From a checkpoint of a small mixture-of-experts model trained on Wikipedia.
Training: a variant of SOAP for the experts, 259M tokens, 3669 steps.
Below are experts of layer 11 (counted from 0) of a mixture-of-experts language model. Rows are named router (the router's row for the expert) and show model dimensions 0-223. Each number is 50 + 15 x the weight over its row's rms, rounded and kept within 0 to 99.
After each expert's rows: a language model's description of what the expert responds to. This comes from a sample of Wikipedia text that the model never trained on.

# expert 1
router:76 33 40 20 29 63 31 30 33 53 47 38 62 37 14 56 76 44 39 55 71 19 38 26 38 52 54 61 58 68 62 46 62 57 56 49 58 80 35 65 31 67 42 59 44 55 44 47 62 58 55 35 45 53 69 25 73 49 54 39 49 50 82 41 59 71 49 47 41 36 56 56 31 52 30 54 48 68 59 48 73 57 68 59 49 46 62 63 74 52 83 16 23 50 74 38 57 66 45 44 53 63 39 52 54 20 76 60 60 64 48 58 49 59 58 53 33 54 18 43 56 44 46 50 38 45 77 69 55 57 61 23 63 62 69 71 39 40 53 40 78 34 42 61 49 39 75 62 68 66 53 36 51 73 43 30 29 35 70 89 28 55 48 50 65 63 69 63 39 32 36 46 66 43 54 71 39 45 59 48 39 54 69 75 58 57 49 52 30 67 36 45 58 62 40 54 66 85 68 53 46 51 35 59 52 41 42 15 28 65 38 77 47 49 49 71 19 33 32 56 51 70 40 42
Description: Name-introducing function words. Prepositions, commas and colons right before a proper name, plus common first names such as William, John, Chris (by, near, club, de).

# expert 0
router:52 48 41 61 70 42 39 52 62 50 67 57 64 40 61 68 45 45 28 50 45 50 61 51 59 33 74 50 49 65 55 72 50 58 53 35 43 26 34 19 45 50 48 42 26 48 48 61 32 53 42 36 56 35 42 50 54 41 58 47 41 42 38 41 30 33 89 70 47 55 61 51 76 35 30 35 45 61 58 55 51 55 73 32 37 55 64 29 35 37 40 34 42 37 49 76 37 59 35 33 70 57 23 57 58 81 63 36 51 36 23 45 49 26 35 38 50 56 96 59 31 58 42 45 41 27 38 34 33 63 38 40 60 49 30 25 65 50 65 60 41 61 54 49 35 25 52 20 42 35 21 54 59 46 24 38 51 50 60 57 39 45 32 64 63 63 46 52 73 49 08 66 47 24 44 46 25 44 36 24 55 28 65 30 83 40 38 68 53 15 66 63 35 47 41 45 69 69 33 46 53 20 82 39 41 83 69 54 59 41 54 52 55 40 66 60 63 39 75 46 65 30 69 68
Description: Social role nouns. Nouns for people, groups and social topics in biographies and demographics, such as footballer, children, politician, age, households, health.

# expert 2
router:53 45 54 41 46 71 67 38 33 40 40 35 49 18 51 57 49 57 54 37 54 64 42 79 27 63 60 43 40 52 59 49 62 45 51 30 57 49 32 38 40 60 48 35 48 25 27 66 80 53 31 51 48 30 52 58 68 59 70 63 47 29 31 42 42 60 58 76 49 35 38 67 73 57 52 73 79 52 41 34 24 35 23 36 49 52 64 60 37 80 36 47 27 45 31 34 72 38 54 52 51 51 57 83 58 68 15 25 32 56 30 44 60 50 32 62 72 31 31 52 59 55 59 25 52 42 51 46 42 62 37 51 51 82 52 36 33 45 66 56 31 41 35 38 41 68 05 28 78 36 45 71 66 64 58 44 71 76 46 79 53 35 64 34 45 59 73 73 33 64 71 68 26 55 65 57 57 77 62 46 61 32 53 48 55 46 38 68 68 33 41 46 59 63 32 46 65 36 77 28 42 40 42 62 84 33 58 53 28 50 54 60 51 50 28 60 51 49 35 35 72 42 55 60
Description: Numbers, articles, name particles. Digits inside dates, records and table values, plus short function words before names or numbers, such as la, de, an, first.

# expert 8
router:41 34 35 42 29 54 33 61 59 54 50 41 41 36 65 70 80 15 54 48 35 62 32 38 64 40 48 56 46 62 60 60 25 61 30 29 19 62 35 48 41 65 30 67 42 51 41 45 66 42 99 66 36 63 80 41 58 34 30 31 31 55 55 33 41 46 16 50 44 37 40 20 52 51 39 49 50 69 50 54 54 43 41 56 54 41 42 55 64 36 47 24 60 54 51 33 35 35 69 34 42 38 29 33 36 29 69 73 32 41 64 20 68 67 28 21 67 71 54 42 41 61 21 75 59 45 22 45 78 72 34 64 53 64 24 60 50 50 62 13 25 63 46 42 67 30 53 57 41 41 44 85 43 49 47 66 32 60 51 34 69 41 51 46 46 67 69 49 48 34 36 58 49 33 63 21 36 56 72 42 41 62 50 39 55 52 35 59 60 68 43 30 53 42 74 56 44 49 68 55 59 72 55 51 37 56 66 71 35 72 53 51 44 59 21 63 28 52 56 50 45 49 51 66
Description: Name-initial syllables. Opening pieces of proper names and words, especially St, Sc, Pat, Gal, as in St. Olav, Stena, Patrice.

# expert 21
router:32 36 45 52 67 56 28 65 44 52 59 52 27 46 47 41 59 49 37 69 54 40 35 62 69 36 42 63 43 67 68 43 64 22 32 46 48 61 54 66 52 47 62 19 76 36 42 23 74 50 46 41 36 39 71 66 28 63 40 37 64 52 36 69 55 28 61 21 42 73 53 35 51 31 60 66 61 40 50 57 36 31 54 36 56 51 52 31 29 39 58 83 73 74 47 50 35 46 62 65 47 43 39 65 72 46 39 37 59 60 62 46 40 34 77 29 31 49 21 40 19 49 48 51 67 55 54 44 37 65 60 56 40 55 49 81 45 25 36 26 48 31 29 29 43 35 41 62 48 27 38 58 28 39 62 50 57 55 32 58 60 30 76 75 39 47 37 49 44 25 62 33 45 44 53 81 28 55 31 71 21 33 67 49 57 63 49 57 52 41 46 37 72 76 78 58 49 32 54 36 52 71 47 49 34 33 46 56 46 26 19 72 48 55 78 74 45 30 78 51 60 22 72 60
Description: Sports and discography listings. Digits, dashes and pipes in sports statistics tables, career timelines and discography lists, plus title words like Big, Super, My.

# expert 28
router:71 43 55 22 43 47 40 58 80 33 70 67 58 71 34 71 51 55 66 56 45 32 45 57 50 67 66 46 62 30 36 53 39 25 50 44 41 19 37 77 43 44 46 73 40 49 60 56 42 69 42 64 66 40 74 61 43 87 76 77 30 70 54 72 75 72 67 30 50 49 49 55 17 63 39 56 40 47 72 59 64 65 29 76 30 42 46 49 42 60 17 67 56 57 49 47 41 67 60 49 22 72 68 64 62 36 63 47 67 42 54 44 60 33 62 74 51 54 41 37 40 38 41 38 57 36 21 52 33 67 56 68 74 41 43 61 41 73 51 30 62 55 40 65 69 38 59 25 17 48 68 63 44 34 58 73 76 73 69 64 66 38 47 60 58 56 45 47 58 67 53 35 49 37 33 45 48 32 45 60 68 46 41 36 67 49 39 66 81 41 60 38 33 47 67 62 60 35 59 44 46 53 45 35 63 26 59 61 29 52 50 42 47 70 79 40 59 10 46 63 53 61 26 68
Description: Line ends and leading digits. Newlines ending table rows or list items, often after ")" or "|", and first digits of numbers such as 1996 or 3,300.

# expert 17
router:75 36 58 31 72 46 41 66 45 41 67 69 50 45 35 49 49 42 37 77 72 69 22 64 51 67 51 77 56 81 52 81 38 50 39 72 51 69 43 54 47 44 43 62 64 26 57 71 57 60 35 47 53 55 64 48 46 57 42 32 56 60 63 33 58 34 38 60 64 63 60 61 81 36 27 49 49 63 32 52 38 47 51 49 55 45 51 27 65 62 62 84 57 41 53 42 65 88 55 60 36 30 56 47 40 63 93 66 83 55 38 66 48 41 27 55 41 37 39 42 82 61 32 90 55 56 45 67 58 41 54 47 58 31 75 38 38 58 47 52 27 32 64 60 61 35 28 46 45 59 35 50 26 57 58 42 55 34 45 66 64 80 58 17 32 61 54 68 64 31 73 46 28 72 61 37 62 34 48 65 60 58 49 10 51 45 56 61 41 45 79 43 52 38 77 69 44 37 38 51 74 57 29 76 83 58 41 52 52 76 43 46 46 57 62 39 65 47 50 43 41 48 61 36
Description: Score and result digits. Final digits of scores and results in sports tables after a dash, such as 2–8, 6–4, plus venue words like Stadium, Racing.

# expert 10
router:20 72 38 26 31 58 21 62 57 86 58 50 32 59 51 59 56 35 60 32 19 41 41 45 40 53 54 72 32 51 40 25 46 63 46 63 11 52 53 41 64 64 48 40 18 26 67 52 47 54 35 57 73 73 67 37 73 58 82 59 46 59 61 30 25 47 68 74 56 43 39 61 43 55 71 34 57 37 48 44 63 49 36 49 52 49 27 28 39 43 27 60 48 47 62 74 47 29 25 46 49 38 30 34 13 56 63 74 65 61 36 35 37 77 58 37 48 28 49 70 78 62 39 52 69 55 46 18 55 58 21 72 18 59 42 70 57 45 47 72 37 60 50 55 52 16 50 78 53 45 51 17 44 76 47 40 36 36 53 58 32 60 55 60 35 79 50 82 53 39 37 47 56 45 52 28 60 40 66 64 44 71 50 53 71 42 61 36 27 70 48 67 55 51 38 45 74 41 52 46 49 38 49 52 66 48 39 38 61 38 67 48 55 64 46 38 66 58 58 58 61 50 59 49
Description: Foreign name fragments. Word pieces inside Slavic, Central Asian and other non-English names, often in football squad tables, such as Kir, Mik, Sch, Kh.

# expert 26
router:62 62 47 54 56 51 55 39 54 29 52 23 56 30 40 38 60 73 65 49 44 65 42 38 59 49 21 58 34 07 56 26 59 47 21 49 56 74 44 61 36 65 49 56 51 52 29 57 48 50 56 21 50 54 65 68 50 45 49 48 59 38 35 24 67 40 33 50 72 82 58 26 30 74 40 29 24 49 34 66 62 69 49 36 34 46 67 30 43 70 37 46 35 65 54 58 33 47 77 26 46 34 82 72 66 65 69 74 47 44 44 75 55 52 32 63 54 70 35 55 36 54 58 66 63 51 57 38 58 64 72 50 51 44 66 29 57 55 66 69 81 23 23 48 37 26 58 50 31 57 73 41 40 42 37 43 69 37 46 44 41 35 55 65 57 49 64 48 43 55 23 47 60 62 77 66 40 65 14 63 64 70 50 56 44 37 24 23 77 66 54 46 21 21 49 29 33 37 38 39 49 57 49 30 49 45 58 54 51 40 57 23 57 40 41 28 68 26 59 50 59 50 33 59
Description: Year digits. Digits inside four-digit years in dates, filmographies and life spans, such as 1891, 1998, 2008, plus the word this.

# expert 15
router:43 41 58 47 27 48 57 47 60 66 42 61 53 76 46 58 45 46 32 45 73 21 69 40 51 70 34 64 58 24 36 45 47 33 53 73 73 49 58 66 44 74 47 49 44 41 53 50 62 58 52 64 45 36 85 39 45 35 24 61 47 21 56 48 42 74 35 60 56 50 63 33 19 32 39 50 47 72 47 63 66 44 30 35 44 41 38 78 92 55 84 34 69 51 75 62 28 62 22 52 15 48 41 53 19 39 85 70 40 44 64 59 53 35 59 37 46 57 41 53 35 47 36 57 54 80 54 55 92 60 64 58 48 63 59 52 45 52 41 37 47 60 46 75 52 42 27 58 42 50 61 48 45 37 77 35 65 31 45 41 63 62 50 57 80 54 21 34 51 75 61 40 45 76 53 56 38 61 44 48 45 46 53 42 32 65 47 38 37 57 39 64 47 36 33 53 29 48 94 56 29 80 61 66 37 74 33 49 69 68 51 63 36 54 54 26 41 43 52 38 40 41 47 73
Description: Geographic location markers. List dashes before infobox fields like Country or Coordinates, coordinate digits, direction words (north, southeast), sq, and the in place descriptions.

# expert 30
router:41 63 78 62 66 49 46 68 61 32 50 43 22 43 46 45 46 74 57 49 91 37 67 27 37 36 48 37 57 19 32 61 51 31 52 54 66 31 48 23 16 13 30 56 52 52 36 83 49 31 35 62 36 57 61 49 16 67 20 38 46 64 64 62 52 62 58 68 61 50 61 44 38 32 35 33 66 59 46 72 71 30 65 42 64 38 48 55 21 38 86 42 62 29 69 53 41 68 29 34 59 44 40 78 55 50 44 58 67 55 45 61 51 58 73 62 70 47 76 58 33 60 47 52 39 49 39 43 33 35 38 32 63 58 63 43 27 49 31 45 46 72 40 37 54 67 71 32 51 49 44 63 32 53 36 41 60 61 56 69 37 61 44 77 60 48 58 36 48 62 83 46 56 72 52 53 55 31 44 44 57 20 68 47 62 45 44 44 53 29 30 30 43 55 60 60 32 64 32 49 48 70 33 46 82 66 50 62 36 31 21 50 34 47 20 40 68 57 45 33 63 43 64 40
Description: Counts and quantities. Number words and quantity digits counting things, such as two, three, several, many, few, and zeros inside figures like 800.

# expert 5
router:60 53 39 35 20 69 66 30 44 29 59 42 67 72 36 44 30 37 51 48 54 61 61 51 40 62 58 28 55 52 62 40 37 45 74 60 53 58 16 49 51 48 32 72 61 38 29 47 32 28 49 38 40 51 41 55 33 39 82 21 53 57 31 46 67 54 67 65 36 56 61 45 46 56 26 58 66 38 42 46 50 64 42 67 70 38 90 39 29 40 59 44 63 54 56 49 65 30 43 37 51 80 42 41 62 43 41 47 47 33 29 47 37 67 61 61 48 40 58 28 31 18 62 48 79 58 53 51 27 29 64 63 54 83 70 38 44 55 43 82 67 26 44 23 74 28 52 37 33 42 59 23 56 60 43 47 40 72 38 31 33 46 52 37 85 17 35 54 50 52 39 41 71 57 52 46 58 62 41 36 63 50 64 60 51 58 68 26 63 54 77 34 66 36 50 87 63 64 33 38 66 41 44 53 35 46 47 32 48 80 60 31 35 52 68 37 50 61 62 61 66 81 70 60
Description: Clause connectors, copulas. Narrative links and copulas in biographies after a comma or subject, such as as, was, is, However, when, although.

# expert 19
router:63 33 32 72 41 43 37 46 61 68 66 56 68 42 75 12 56 65 61 62 53 41 54 41 25 55 47 67 50 47 58 39 38 58 64 45 53 39 40 47 38 46 67 49 73 44 32 41 24 45 47 75 44 67 35 41 34 52 67 57 30 21 54 40 34 49 21 60 53 44 56 57 62 40 60 43 32 42 53 48 54 60 46 43 33 77 53 38 42 37 27 60 19 47 76 34 73 47 75 75 52 56 67 60 54 48 65 18 18 25 38 36 59 27 58 38 54 57 36 42 72 29 48 55 70 57 31 28 50 42 28 42 58 26 52 24 72 60 38 60 69 59 42 65 45 50 14 59 47 46 72 44 51 33 79 25 33 36 43 10 52 69 34 70 26 38 58 32 35 35 64 24 33 48 30 59 75 48 48 70 61 59 51 44 72 70 45 53 72 64 52 45 51 44 24 49 47 23 50 63 47 50 61 64 43 43 79 59 46 21 51 74 43 56 34 69 59 46 58 41 42 70 62 31
Description: Table cell separators. Pipe separators between numeric cells in sports statistics and election tables, plus month names and coordinate markers like °N.

# expert 31
router:53 57 61 43 45 58 52 23 27 65 63 77 75 49 67 57 43 78 55 56 68 64 37 40 48 79 13 48 69 72 62 54 66 34 28 43 64 22 54 53 35 56 32 84 48 49 76 63 73 32 44 59 42 58 40 44 41 37 50 50 54 73 56 51 65 44 32 53 53 62 45 44 44 61 42 27 65 52 51 52 38 61 69 74 51 50 49 24 32 51 32 51 79 64 46 50 70 58 60 52 85 52 56 29 76 49 64 35 37 55 46 65 40 32 70 46 70 28 24 65 32 56 58 62 34 55 64 49 63 40 48 55 67 36 68 35 70 50 51 77 60 38 62 24 75 54 61 70 45 62 19 48 35 67 56 37 50 59 46 46 52 17 30 79 59 61 75 39 28 47 31 57 34 37 54 51 47 80 26 48 29 49 53 51 66 48 46 48 62 26 69 40 24 33 42 35 39 44 50 43 32 31 43 62 24 32 35 72 35 53 53 53 17 57 26 40 45 61 38 44 22 67 62 60
Description: Infobox labels and coordinates. Infobox field labels like Born, Died, Genus, Species, "See also", and digits inside latitude/longitude coordinates, plus some plot-summary words.